config.yaml
n_layer: 14
d_model: 128
n_experts: 256
experts_per_token: 4
d_expert: 48
d_shared_expert: 0
activation: "squared_relu"
moe_layers: [0, 1, 2, 3, 4, 5, 6, 7, 8, 9, 10, 11, 12, 13]
router_score: "softmax"
normalize_top_k: false
routed_scale: 27.9
balance_loss: 0.0104
balance_bias: false
router_z_loss: 0.001
router_bias: true
init_std_router: 0.00684
lr_router: 0.00106
vocab_size: 1170
norm: "rmsnorm"
norm_eps: 1e-06
tie_embeddings: "early"
optimizer: "soap_variant"
lr: 0.00511
beta1: 0.95
beta2: 0.95
batch_tokens: 131072
seq_len: 1024
train_tokens: 490500000
steps: 3743
dataset: "wikipedia_en"
Below are experts of layer 3 (counted from 0) of a mixture-of-experts language model. Rows are named router (the router's row for the expert), up (a neuron's input weights, with its number) and show model dimensions 0-127. Each number is 200 + 30 x the weight over its row's rms, rounded and kept within 0 to 999.
After each expert's rows: a language model's description of what the expert responds to. This comes from a sample of Wikipedia text that the model never trained on.

# expert 62
router,230,167,172,169,168,228,208,170,174,227,172,166,165,166,172,175,231,226,225,168,180,173,169,229,229,169,235,167,171,172,227,232,229,171,226,229,233,176,233,171,229,170,231,172,170,234,239,230,169,172,229,230,168,226,229,228,220,178,182,168,232,165,227,229,230,230,168,169,238,175,237,163,171,234,166,168,166,171,229,231,231,231,234,235,231,230,226,229,219,172,236,231,166,233,229,170,231,174,229,172,227,172,227,167,232,162,165,232,166,227,168,165,228,230,232,171,232,170,231,174,221,174,171,231,229,174,169,171
up1,205,189,157,175,191,217,127,178,200,194,193,216,226,217,203,208,202,192,200,230,184,151,141,140,295,230,141,198,229,169,222,244,229,167,196,243,202,176,211,185,175,154,255,172,168,184,161,227,224,189,171,238,147,193,200,178,173,187,191,189,248,232,241,284,201,182,205,160,209,187,215,202,175,204,154,240,162,144,194,240,194,210,170,166,196,215,212,192,155,219,228,246,179,206,220,189,203,212,220,204,213,256,192,214,242,210,196,228,207,211,176,206,219,214,201,210,289,197,159,208,184,190,204,188,195,219,200,158
Of and word-middles

# expert 48
router,230,171,167,173,166,228,205,170,174,229,173,169,169,169,166,172,227,228,231,169,181,169,169,229,232,169,236,166,170,170,225,230,230,167,226,234,231,173,233,167,228,175,232,170,172,228,232,226,172,169,230,231,165,228,233,235,224,178,179,171,229,167,226,228,231,231,166,169,234,175,232,165,169,231,171,166,171,170,228,231,229,231,230,230,231,228,231,228,216,168,230,228,166,231,231,172,229,171,232,172,232,170,232,166,234,167,167,229,165,234,168,165,231,231,229,170,227,174,232,173,227,171,173,229,229,170,171,169
up5,228,169,176,184,230,230,225,190,157,252,146,188,143,87,271,183,185,192,153,147,212,156,248,205,207,240,210,249,202,241,169,171,243,148,160,180,180,162,219,173,232,177,205,154,177,224,222,175,206,187,196,200,224,159,202,249,191,151,188,120,142,166,196,240,172,208,198,173,200,223,204,217,216,226,176,210,206,187,181,213,234,244,213,214,241,220,191,218,242,214,214,209,188,216,204,204,237,173,198,187,240,236,193,156,203,213,200,197,216,217,207,223,235,198,192,241,196,190,217,201,167,186,187,194,215,182,229,211
Line breaks, model numbers

# expert 44
router,234,177,184,171,168,221,211,173,174,242,179,164,182,162,175,170,223,215,227,172,164,159,170,223,225,159,222,161,170,156,235,230,240,169,221,223,222,178,215,181,233,188,231,173,184,244,241,218,178,160,223,230,163,237,222,242,232,176,183,172,231,165,233,212,229,234,169,161,232,168,234,177,160,229,174,178,154,166,234,236,236,229,225,236,225,222,232,230,213,170,236,225,160,224,231,165,232,179,242,181,212,168,233,178,240,169,161,236,161,231,178,156,215,227,232,180,231,170,226,185,220,185,175,230,248,186,171,174
up1,205,201,240,226,155,229,221,185,243,198,159,216,163,135,170,210,188,178,230,215,223,180,264,222,202,193,216,151,224,205,195,191,250,153,207,153,186,206,164,192,216,226,203,166,204,288,236,238,222,240,207,217,160,209,188,276,237,157,237,145,210,145,195,198,220,219,187,198,182,166,173,181,200,197,211,199,171,209,190,218,183,235,168,235,240,253,169,216,249,157,224,218,215,156,202,183,170,217,212,218,181,184,197,242,253,204,184,215,205,139,216,174,211,178,233,174,216,219,181,240,247,214,163,224,240,217,194,236
ic and word-internal suffixes

# expert 66
router,232,170,170,173,165,229,209,167,171,235,168,170,170,163,169,169,225,226,230,171,177,174,173,232,231,170,232,164,165,168,227,231,230,168,227,228,229,171,234,171,233,177,232,172,170,231,235,223,178,166,233,229,164,226,233,234,225,172,182,170,229,169,227,233,231,233,165,165,232,174,231,169,170,231,168,173,172,171,228,230,229,232,231,231,231,228,234,229,213,168,232,232,170,234,231,171,230,175,227,170,229,174,227,170,230,165,161,230,169,230,171,166,229,232,226,169,229,174,231,171,227,170,170,230,230,174,169,167
up0,202,163,218,184,207,197,168,130,183,233,226,205,183,216,151,273,208,215,183,128,200,230,197,239,213,184,194,179,251,186,175,188,204,159,198,269,166,175,208,199,206,201,166,193,166,191,236,194,206,181,221,226,227,237,167,216,212,177,147,189,210,182,182,178,200,242,204,180,214,182,153,183,193,199,158,207,166,131,230,235,215,252,194,248,154,228,237,210,223,197,196,261,211,219,157,167,121,191,244,218,202,252,204,179,234,181,155,234,168,215,182,186,219,164,201,223,157,214,213,207,215,142,235,184,168,218,176,189
Season-range dashes

# expert 27
router,230,170,167,170,164,228,212,168,170,232,171,168,172,170,169,171,230,227,226,166,181,167,172,232,232,169,231,172,169,168,225,229,231,171,228,232,232,174,229,170,230,174,231,173,168,232,232,227,172,171,229,230,167,227,233,232,221,180,178,171,235,173,229,225,234,234,166,167,236,168,235,168,167,230,166,165,171,172,231,231,229,232,230,230,229,224,232,227,221,166,228,230,167,230,229,168,233,174,228,171,230,171,231,173,225,165,165,227,167,231,167,163,232,230,227,168,230,172,230,173,224,173,171,229,233,171,170,170
up1,174,199,187,202,185,184,162,198,193,247,182,205,167,210,222,205,157,211,171,181,179,191,236,166,182,162,192,230,227,209,182,197,165,166,252,203,215,218,193,180,233,154,181,167,153,249,211,157,175,135,177,175,197,217,143,203,240,126,210,224,260,174,198,194,197,188,198,215,199,214,230,224,131,190,182,216,230,140,215,226,207,299,217,202,174,235,225,196,160,203,176,202,169,204,203,148,197,187,250,224,166,201,201,179,190,165,200,241,167,233,174,152,204,207,176,157,241,170,147,191,165,165,254,167,211,191,201,184
Table cell separators

# expert 36
router,228,170,169,173,163,227,196,172,175,231,167,170,168,169,170,177,229,226,230,166,182,175,171,233,234,164,232,166,170,166,229,233,228,173,226,229,232,175,232,167,227,173,225,172,170,231,234,228,176,169,231,231,162,228,230,234,221,174,179,171,236,168,225,228,237,229,167,168,231,177,230,172,170,231,163,168,167,172,228,227,227,236,233,234,236,227,230,224,213,169,228,229,167,228,230,164,229,175,229,172,232,171,232,168,231,166,164,231,164,236,169,168,230,232,226,166,233,176,229,170,225,174,166,231,226,176,169,167
up0,204,184,190,200,194,170,146,219,223,273,184,187,251,211,211,199,251,198,264,190,166,240,102,245,167,184,142,165,176,179,214,197,256,196,225,214,212,198,241,191,207,240,215,203,206,183,142,190,163,191,153,229,204,193,219,153,173,177,209,215,217,207,221,211,264,215,261,230,181,196,198,235,167,129,209,183,210,224,202,177,222,216,239,199,180,199,222,233,192,171,217,172,206,214,211,134,242,208,181,204,229,177,245,168,193,171,186,212,204,220,240,220,230,218,205,154,203,164,243,152,253,203,185,198,211,203,171,189
Second letters of words

# expert 70
router,234,171,171,177,164,228,202,169,172,230,171,166,172,169,168,173,230,225,231,165,182,172,166,231,236,167,231,168,164,174,232,233,228,166,227,229,233,174,240,171,229,177,233,168,170,233,232,230,174,167,232,231,167,227,234,231,222,175,178,172,232,167,230,228,234,227,169,172,237,173,228,169,174,234,170,171,167,172,227,227,231,231,227,234,233,228,231,230,213,171,229,223,165,229,232,171,226,173,234,168,233,173,227,172,232,167,164,230,167,232,169,169,231,230,227,171,233,171,234,169,225,171,170,226,230,172,173,168
up8,193,169,216,204,166,180,189,158,222,205,184,191,170,167,191,182,203,162,235,226,251,191,203,290,229,190,239,171,217,199,202,194,228,240,233,239,209,172,213,227,186,217,216,212,214,260,168,167,199,198,211,260,182,216,204,219,214,172,251,207,213,104,204,221,178,237,200,189,206,166,224,168,187,170,173,170,183,165,226,198,258,210,197,211,196,214,286,208,193,210,206,230,200,198,137,125,216,168,209,233,245,224,192,155,169,216,231,155,243,256,187,191,166,226,225,178,210,183,197,182,248,225,199,172,184,206,173,166
League and fell

# expert 0
router,226,168,170,167,168,223,201,166,172,235,169,171,172,163,170,171,229,228,226,167,180,175,177,232,236,173,234,167,175,172,234,234,231,164,225,237,229,176,234,170,230,173,227,175,176,231,228,232,175,170,229,231,166,233,226,232,222,175,178,175,234,167,234,227,237,237,166,162,235,171,233,162,172,227,171,167,172,165,228,228,234,236,230,232,227,225,233,227,214,172,228,231,168,232,229,173,231,175,234,166,229,174,232,165,231,169,172,232,168,228,172,165,231,226,222,170,233,170,230,177,227,172,170,230,229,171,168,167
up4,136,242,191,181,222,179,170,150,159,157,214,196,170,198,215,188,221,181,234,208,167,167,213,217,200,228,216,247,186,196,235,176,200,163,215,241,217,208,152,177,201,230,208,209,166,224,219,229,197,205,239,182,235,207,207,230,240,194,188,221,258,146,200,192,168,165,166,138,176,127,224,191,245,187,161,210,218,202,228,195,263,196,198,209,228,317,205,169,178,194,212,213,177,247,230,195,253,227,208,241,248,180,228,194,217,213,208,241,211,254,216,198,216,217,244,224,225,177,222,187,211,174,225,223,150,197,185,189
Mid-word fragments and initials

# expert 50
router,233,175,170,176,169,226,214,171,171,228,174,168,168,166,172,173,228,226,227,164,185,164,169,232,234,166,227,166,170,170,229,237,229,171,222,234,229,172,232,165,226,178,225,173,171,235,226,226,178,169,229,232,163,229,230,225,225,174,178,166,234,171,225,227,233,234,170,170,235,174,231,171,170,232,165,164,172,171,230,229,224,230,231,236,227,229,236,230,220,170,227,228,167,230,230,168,228,175,233,172,227,170,225,162,229,165,167,229,165,236,169,162,231,233,228,170,236,169,228,167,227,170,166,228,229,172,169,173
up7,183,118,215,198,177,193,184,192,186,164,203,153,218,169,228,245,246,185,172,246,269,187,137,160,209,217,186,221,205,144,196,197,229,191,183,192,206,174,214,220,215,138,218,202,191,200,210,230,201,145,157,206,199,198,255,205,181,174,213,188,231,194,177,240,219,199,225,147,219,175,198,155,231,237,125,214,127,172,222,240,158,210,201,159,250,209,179,204,174,173,203,256,194,144,235,133,221,207,198,219,208,197,206,195,211,150,193,211,164,221,192,182,222,199,214,224,227,198,171,193,196,271,207,240,195,200,201,219
Table pipes, place words

# expert 32
router,230,173,172,177,168,229,210,171,173,229,174,171,174,167,172,177,234,229,231,166,181,170,171,233,237,169,233,167,164,173,226,234,228,168,221,236,232,173,233,167,229,175,225,168,172,231,237,223,177,173,229,232,167,225,236,239,225,176,181,168,232,171,235,226,233,227,168,170,233,175,230,166,168,238,167,171,165,170,226,233,232,236,229,228,234,227,231,229,213,172,234,227,172,229,226,168,233,174,235,168,231,169,224,171,228,160,164,225,164,233,169,168,232,234,227,168,233,173,232,173,221,168,174,228,226,171,170,171
up17,188,171,205,231,179,179,163,202,210,214,210,213,193,201,214,222,206,239,188,186,224,219,149,198,244,141,212,173,167,246,264,230,199,173,242,231,265,211,228,184,214,209,236,231,195,153,225,265,227,236,220,186,248,222,229,206,241,185,170,146,238,178,188,260,167,221,178,197,201,226,202,188,183,207,186,217,163,201,188,135,187,230,194,224,174,195,234,229,198,207,173,296,126,212,257,158,272,221,200,194,207,228,217,195,195,210,144,190,164,218,186,155,180,199,183,202,214,214,209,216,192,213,148,199,219,213,209,200
Inducted into, subfamily, names

# expert 65
router,234,172,169,173,169,226,211,167,174,234,168,169,168,169,173,172,229,231,228,169,181,172,170,229,233,169,233,166,172,172,230,228,226,167,223,234,231,171,232,169,228,177,231,174,172,227,224,231,174,168,231,230,169,231,234,231,223,175,180,171,235,170,233,227,231,229,168,169,230,174,229,172,166,232,169,165,167,171,228,231,229,231,231,233,232,225,232,228,217,166,235,224,166,233,234,171,228,173,233,172,232,169,231,164,234,166,165,233,165,232,171,170,230,229,229,166,233,173,235,174,225,169,169,229,231,173,170,172
up1,208,156,206,189,191,215,146,214,176,185,181,186,183,175,210,187,139,172,220,222,181,189,187,219,224,173,192,164,179,171,202,205,254,171,162,141,244,197,268,203,183,177,220,156,191,237,194,194,138,162,225,214,154,225,239,244,159,223,213,198,237,181,200,202,227,216,229,166,218,217,203,216,204,208,200,218,136,245,186,192,219,198,175,193,234,215,184,169,192,173,226,178,221,189,269,197,175,191,201,198,256,229,210,116,197,194,233,157,195,248,200,229,224,231,179,207,148,239,220,166,188,189,165,165,223,294,170,214
Section heads, capitals

# expert 30
router,231,170,172,172,167,224,207,172,176,235,174,166,169,167,169,174,232,230,228,168,182,169,168,228,236,167,233,170,168,174,227,232,230,169,225,231,233,174,234,169,228,172,235,169,168,229,237,225,175,169,233,228,162,230,231,233,225,179,181,171,230,171,228,230,237,227,168,163,230,172,233,167,169,232,170,166,172,174,226,223,232,227,232,231,230,223,231,228,217,167,231,230,164,230,227,171,230,173,231,176,233,174,235,166,239,167,170,229,168,236,167,163,228,230,228,166,225,176,232,173,227,176,172,231,234,170,174,164
up12,171,176,169,133,206,257,210,236,171,237,229,192,225,126,182,203,199,205,180,211,151,180,200,152,198,157,206,174,180,212,276,262,203,179,222,206,203,216,263,198,201,186,217,201,196,223,170,242,177,139,150,241,143,196,152,223,224,213,166,182,177,165,207,249,194,224,203,210,218,167,196,180,189,213,154,206,202,201,172,198,208,183,193,212,197,243,189,183,197,122,173,226,216,202,274,251,176,188,204,167,202,199,270,180,191,181,177,183,183,253,230,214,253,223,215,215,183,192,231,218,189,193,160,189,178,190,208,228
All and name endings

# expert 11
router,232,186,168,178,162,231,197,165,170,232,175,171,166,176,176,167,226,231,234,165,183,172,174,226,229,165,230,176,172,161,226,242,226,167,230,229,232,182,227,165,226,177,229,177,162,225,243,222,179,165,224,225,167,228,231,226,222,176,185,167,224,168,225,237,237,230,164,165,238,178,234,174,164,239,174,172,167,168,231,233,227,234,233,223,235,228,231,229,227,174,226,226,162,222,231,179,231,170,223,179,223,166,225,168,235,163,163,234,171,238,160,166,235,228,234,174,230,177,229,165,225,178,169,230,231,165,167,166
up5,210,197,171,173,215,248,225,188,210,207,230,207,194,156,226,130,225,217,221,169,185,221,207,227,276,232,173,160,188,188,203,156,229,190,256,205,216,195,207,192,258,145,197,236,193,160,207,222,212,186,215,190,181,212,161,169,203,237,205,253,244,189,209,152,209,243,212,148,173,183,278,187,189,169,187,191,221,157,208,225,230,208,215,142,164,207,190,201,218,183,221,218,199,195,271,226,204,165,252,207,253,198,144,170,197,187,262,230,176,165,211,172,199,219,221,223,211,175,178,184,204,207,131,172,243,199,166,199
Mid-word suffix pieces

# expert 33
router,223,178,174,172,170,231,197,166,168,235,167,172,178,163,167,167,232,229,226,168,166,171,183,229,234,163,222,170,171,170,231,231,222,173,231,227,236,164,228,167,229,174,232,178,166,233,227,234,164,166,234,228,165,227,229,217,221,181,189,167,224,163,227,234,240,238,171,170,234,169,230,188,171,230,164,164,184,182,232,235,230,234,225,238,246,227,233,227,220,168,233,230,166,221,234,165,225,170,225,181,236,171,220,173,236,181,159,234,165,237,169,161,228,225,237,163,228,173,237,171,228,173,166,224,226,183,176,182
up8,179,171,205,209,184,199,213,173,206,185,204,244,227,187,164,145,213,194,191,171,200,182,211,193,216,122,235,254,216,161,252,197,208,209,224,232,198,204,178,180,179,186,214,250,186,230,228,279,177,189,172,244,203,246,184,235,200,210,184,227,180,163,246,211,238,200,175,215,235,179,203,230,219,198,187,123,223,197,253,237,226,230,190,189,195,213,152,173,169,185,206,204,185,201,228,163,200,228,136,162,195,165,204,178,195,182,240,221,196,213,164,197,204,224,289,220,217,191,179,240,232,147,201,199,164,249,165,127
Name starts, accented letters

# expert 57
router,230,168,168,171,168,227,212,175,171,232,170,168,172,168,168,168,234,229,232,165,184,170,169,231,235,171,235,166,171,174,227,233,230,167,221,229,231,170,231,170,228,174,230,168,169,227,233,232,175,170,234,231,165,226,234,230,231,175,179,175,229,170,228,231,233,225,164,169,234,176,235,167,170,230,168,166,167,172,227,231,229,232,230,234,229,226,234,227,210,172,229,228,170,229,229,170,225,171,230,172,231,172,234,165,229,166,170,231,169,228,170,166,233,231,225,166,231,167,231,173,228,170,169,229,232,173,171,170
up1,244,178,210,242,199,162,244,167,215,183,168,135,234,206,187,162,234,193,162,158,185,202,204,185,216,216,194,176,204,222,214,208,213,175,185,217,234,240,227,154,251,161,195,202,174,200,208,220,182,183,150,254,185,178,222,217,231,249,220,239,209,218,218,218,188,206,228,206,235,187,195,119,191,282,171,184,152,244,182,164,212,224,210,255,151,213,216,247,169,187,179,163,192,203,137,205,199,210,195,197,146,169,174,218,200,140,196,247,176,169,191,189,230,212,183,227,139,150,239,191,196,198,241,214,204,213,173,234
Short pieces after capitals

# expert 74
router,235,172,175,170,182,221,215,163,177,232,165,169,180,164,170,177,234,224,227,172,181,164,165,235,232,173,230,169,167,165,226,227,231,171,228,238,224,171,228,168,226,170,227,173,169,233,232,226,181,160,227,227,167,221,231,229,223,184,177,169,235,171,232,228,239,232,166,165,227,172,232,163,170,228,164,174,167,171,234,230,227,232,232,227,227,228,233,233,225,169,223,232,161,235,237,170,221,174,231,170,230,171,237,167,236,167,178,230,164,236,170,175,230,228,225,166,233,174,231,170,222,172,165,231,229,178,166,169
up1,222,164,155,192,148,246,172,220,155,239,216,188,219,196,167,227,231,186,205,234,219,199,201,195,232,211,224,170,198,184,247,231,221,205,188,238,253,184,184,177,231,230,166,228,227,215,222,205,178,188,197,162,171,167,192,201,217,249,197,226,223,179,240,223,233,226,155,149,204,206,261,186,179,189,221,190,180,181,167,237,168,198,200,234,185,190,188,199,204,136,191,223,215,184,202,150,241,209,207,205,251,188,211,135,231,136,211,199,206,203,173,197,177,173,237,214,197,98,245,142,239,197,224,239,236,184,136,172
Article a, A pieces

# expert 53
router,228,171,169,169,166,226,203,169,171,232,171,168,169,162,167,171,232,226,230,166,187,168,168,229,231,168,233,165,165,173,230,230,230,167,225,230,235,174,234,171,228,177,230,167,170,231,235,229,175,172,233,227,163,228,233,228,223,174,179,174,229,170,227,230,233,230,172,169,235,170,230,171,168,230,168,172,171,172,228,231,228,230,233,234,233,229,232,229,215,171,229,225,170,234,229,168,229,172,233,168,229,171,228,168,235,163,167,227,169,235,168,165,230,231,230,168,231,171,234,171,225,173,171,227,230,176,173,172
up1,168,233,180,175,149,150,211,207,202,200,200,172,197,164,138,221,184,218,178,183,174,191,233,187,207,193,206,208,204,210,230,187,177,209,239,202,200,208,200,146,205,231,149,213,141,240,191,278,192,218,191,169,176,271,177,183,225,260,188,205,218,165,264,224,204,250,204,239,227,220,206,178,180,183,171,196,240,151,219,217,184,183,193,199,234,193,226,241,208,221,195,234,205,169,126,169,185,193,226,194,240,197,215,127,290,192,212,169,242,208,165,182,200,182,177,238,220,206,204,178,210,199,118,183,201,226,201,189
Prepositions and infobox fragments

# expert 47
router,231,164,166,183,167,245,211,174,178,240,174,167,172,158,171,174,227,232,227,169,178,169,178,232,230,169,246,161,179,165,225,223,228,175,235,238,232,185,230,163,218,178,234,173,168,227,230,224,168,167,226,230,163,222,232,239,230,180,170,161,237,166,236,238,226,221,161,169,225,174,229,159,169,231,166,170,171,173,230,244,223,228,229,228,229,218,229,233,210,161,225,226,170,227,220,176,236,180,238,177,222,174,222,181,227,150,173,224,174,226,172,160,225,227,226,176,226,171,218,177,226,160,161,222,229,173,169,165
up0,180,165,189,176,162,176,186,210,201,236,242,178,200,221,174,182,199,209,210,260,237,183,196,176,189,171,195,185,238,191,198,182,194,154,236,222,232,216,239,217,230,197,214,224,161,226,237,219,205,132,151,211,180,200,251,231,156,213,250,205,206,206,228,205,207,220,214,186,263,185,213,162,186,232,122,212,146,194,287,202,204,203,223,189,228,237,235,186,150,195,167,200,169,202,196,176,222,175,170,208,235,187,216,119,196,196,217,206,150,171,173,144,229,212,154,190,192,195,255,285,198,219,204,173,216,223,199,213
Article an

# expert 19
router,234,175,167,172,167,225,204,176,175,230,175,166,171,168,168,175,232,230,231,163,179,171,171,228,231,170,234,168,164,170,232,233,227,164,223,230,235,174,234,167,231,173,228,170,163,229,244,225,172,166,228,229,165,226,232,236,220,173,180,169,230,167,228,230,233,231,164,171,232,175,236,169,170,229,172,174,175,170,230,229,231,230,229,230,228,231,229,224,222,168,226,228,169,234,226,164,225,170,230,173,231,173,233,170,227,168,157,227,164,228,172,164,231,227,227,166,227,174,231,172,229,174,169,221,235,171,169,171
up5,215,114,187,195,162,262,123,181,213,233,200,232,158,205,208,197,243,174,258,213,128,186,162,185,256,207,231,120,191,215,182,215,216,225,202,237,187,194,224,204,231,192,200,151,221,290,213,163,242,236,182,150,195,220,173,221,168,207,234,196,196,212,269,222,251,234,181,192,197,188,238,233,199,174,188,202,225,209,212,184,219,227,186,224,194,190,238,180,188,184,210,180,193,204,203,170,229,244,235,202,237,210,239,200,203,215,180,226,159,220,207,217,214,224,238,204,202,233,197,209,243,197,186,168,247,215,162,184
Born/died biography pieces

# expert 71
router,237,165,171,173,165,222,206,173,174,233,169,166,174,170,168,176,223,236,230,174,174,160,170,231,240,172,224,160,175,166,227,221,234,163,218,226,233,163,223,175,220,173,226,176,177,231,222,234,181,164,230,234,168,243,229,235,226,179,172,176,233,173,230,217,229,225,174,166,236,162,236,172,175,236,170,177,179,170,229,227,235,234,233,230,235,213,233,228,210,176,227,225,165,240,232,167,229,174,236,175,229,179,239,164,237,171,174,233,165,234,163,166,217,232,223,166,237,175,234,182,225,184,165,230,236,172,157,168
up12,203,193,194,186,197,194,201,208,202,200,191,197,203,203,210,196,193,214,202,188,205,199,195,209,194,205,222,190,202,200,206,212,194,196,202,206,205,191,204,194,196,198,200,193,186,223,204,203,201,200,201,216,193,220,212,204,215,200,203,193,208,207,200,206,170,169,133,228,153,188,175,286,191,270,163,217,169,219,195,241,176,281,235,186,161,142,173,157,210,169,226,202,186,187,240,196,287,229,213,197,214,279,194,202,202,230,190,259,184,238,201,165,172,249,148,104,210,298,220,209,242,153,137,184,149,166,143,234
Ank/ark syllables

# expert 49
router,231,172,172,174,167,229,206,168,171,233,167,170,169,165,173,173,231,229,230,168,181,170,173,230,231,167,233,168,173,169,230,231,228,170,228,232,235,169,232,169,228,176,230,173,169,231,228,225,175,168,231,232,166,226,231,231,222,178,180,169,233,171,231,226,235,232,170,164,232,172,231,167,169,232,169,169,172,170,228,231,232,230,228,232,233,229,231,226,218,166,233,229,168,233,230,170,232,177,231,173,227,170,231,166,235,164,169,228,169,234,170,165,230,228,230,167,227,173,232,170,225,170,165,229,230,175,169,168
up1,222,193,214,187,225,195,176,209,184,206,176,186,164,200,201,190,213,222,200,192,195,173,206,202,231,191,197,196,197,173,226,202,202,226,196,188,236,177,213,208,194,200,190,185,150,202,212,192,180,196,219,197,174,228,233,239,191,195,208,179,221,191,230,219,248,244,227,127,201,239,201,177,217,205,184,194,138,177,244,234,239,185,182,223,221,233,259,184,139,151,183,229,236,218,160,209,176,202,234,172,243,175,171,170,266,200,199,255,235,190,162,169,260,205,251,129,205,180,196,147,218,136,124,273,256,214,187,256
Table pipes, function words

# expert 61
router,234,165,170,169,162,225,206,165,174,231,172,167,172,163,173,169,226,234,227,171,186,170,170,232,231,172,234,171,170,173,224,232,225,163,221,228,232,176,239,173,226,175,231,164,172,242,231,222,167,167,238,229,166,232,237,226,220,169,181,168,236,159,223,227,233,227,165,162,235,177,228,175,161,232,168,168,174,169,225,232,229,223,239,233,224,237,230,226,212,176,229,228,170,236,232,173,231,171,230,170,230,174,231,165,232,172,169,225,161,233,167,167,226,229,227,169,224,171,225,175,224,170,171,229,230,173,171,178
up0,207,202,205,173,149,217,181,181,179,214,154,206,230,190,185,187,217,183,182,212,163,232,177,181,213,170,248,155,161,193,226,218,135,210,227,251,180,191,219,240,147,171,188,203,210,229,207,170,226,192,200,213,183,198,185,206,181,181,203,158,201,189,224,187,212,249,199,171,235,170,225,117,206,224,141,172,183,131,132,193,219,232,302,209,234,212,197,240,181,215,193,206,205,228,243,186,256,196,197,161,233,205,204,216,235,239,194,152,200,218,213,210,219,215,230,245,219,209,204,144,258,185,230,223,252,179,192,176
Coordinates and same

# expert 3
router,228,175,166,173,166,231,204,168,169,226,170,174,166,173,170,172,230,236,230,165,182,172,172,234,231,162,233,176,162,172,229,233,224,167,225,237,234,171,229,173,223,171,231,171,170,227,233,231,170,170,233,231,163,231,233,237,221,174,182,176,228,170,230,223,237,231,169,170,240,169,228,172,162,235,169,169,178,175,230,231,225,224,232,236,233,224,233,219,215,171,232,226,168,232,232,169,232,174,232,167,233,174,231,165,231,173,169,227,167,235,175,167,235,227,233,174,235,171,228,175,226,173,174,231,230,175,170,168
up1,235,151,218,194,217,218,250,180,227,233,230,198,195,195,187,193,165,177,275,138,195,230,203,213,224,211,168,172,170,187,235,172,198,202,191,226,191,159,196,168,198,183,197,208,197,239,188,213,194,192,235,207,187,229,187,201,215,213,172,155,196,206,205,226,230,171,229,201,213,169,219,192,134,195,217,226,177,185,217,181,271,183,215,206,177,231,152,154,184,200,275,192,264,217,224,192,220,261,186,206,184,208,154,195,232,199,206,221,177,181,146,209,175,260,278,206,219,186,113,180,196,189,200,235,210,243,122,184
Word-start fragments

# expert 37
router,233,167,173,170,168,230,206,170,176,230,166,165,168,171,171,173,234,226,228,170,179,172,171,232,235,170,234,168,173,170,228,231,223,168,226,234,234,174,228,168,230,177,226,169,171,229,223,224,179,169,232,232,172,231,227,231,221,177,176,173,234,167,233,224,235,233,173,164,231,171,235,174,166,233,171,166,171,167,228,235,228,227,238,229,231,226,226,226,217,174,231,225,162,231,227,166,235,178,235,172,229,165,231,165,229,167,171,232,163,237,166,166,232,225,230,168,228,169,228,170,228,173,171,234,232,170,168,173
up0,169,214,197,126,192,191,262,226,206,186,174,173,236,239,199,195,222,212,173,163,220,205,247,199,185,215,204,167,165,201,231,156,248,187,277,240,237,165,259,211,174,138,168,191,180,216,230,195,204,178,251,192,216,208,169,222,230,207,143,174,256,190,207,241,179,178,185,253,237,204,159,197,206,212,226,162,193,163,221,214,234,129,133,183,206,208,241,235,212,168,202,199,183,198,172,174,213,185,253,172,211,224,235,191,219,197,200,244,217,218,228,255,197,195,183,208,187,210,180,201,188,206,164,235,207,136,236,201
Capitalized name starts

# expert 60
router,227,177,169,170,164,231,207,164,169,236,171,175,169,163,172,166,229,228,229,163,177,172,180,235,232,175,228,167,163,165,228,224,230,162,230,228,239,178,226,172,230,175,231,170,172,227,233,236,172,166,232,229,165,230,227,227,220,178,171,171,228,168,231,236,226,226,167,171,232,172,233,171,167,229,171,167,175,169,234,231,229,237,222,231,224,227,238,232,217,173,236,228,167,222,234,172,229,175,232,167,232,170,220,176,223,168,167,235,168,228,167,166,235,227,232,169,232,172,222,169,226,174,171,228,236,170,169,171
up12,195,250,165,171,170,173,241,212,233,201,206,215,157,184,180,159,247,199,206,166,208,165,233,221,223,229,176,185,201,212,179,240,238,168,254,180,240,168,184,212,208,189,166,206,225,242,222,178,167,193,219,190,192,209,200,247,198,146,208,213,238,183,195,153,266,226,133,192,151,222,221,222,258,213,194,162,199,203,192,263,208,167,212,216,201,161,160,206,174,226,250,235,173,281,212,167,209,204,182,190,201,165,203,208,201,162,216,194,131,236,240,167,214,211,170,257,240,217,229,210,265,169,196,168,207,203,196,209
Accented letters and ater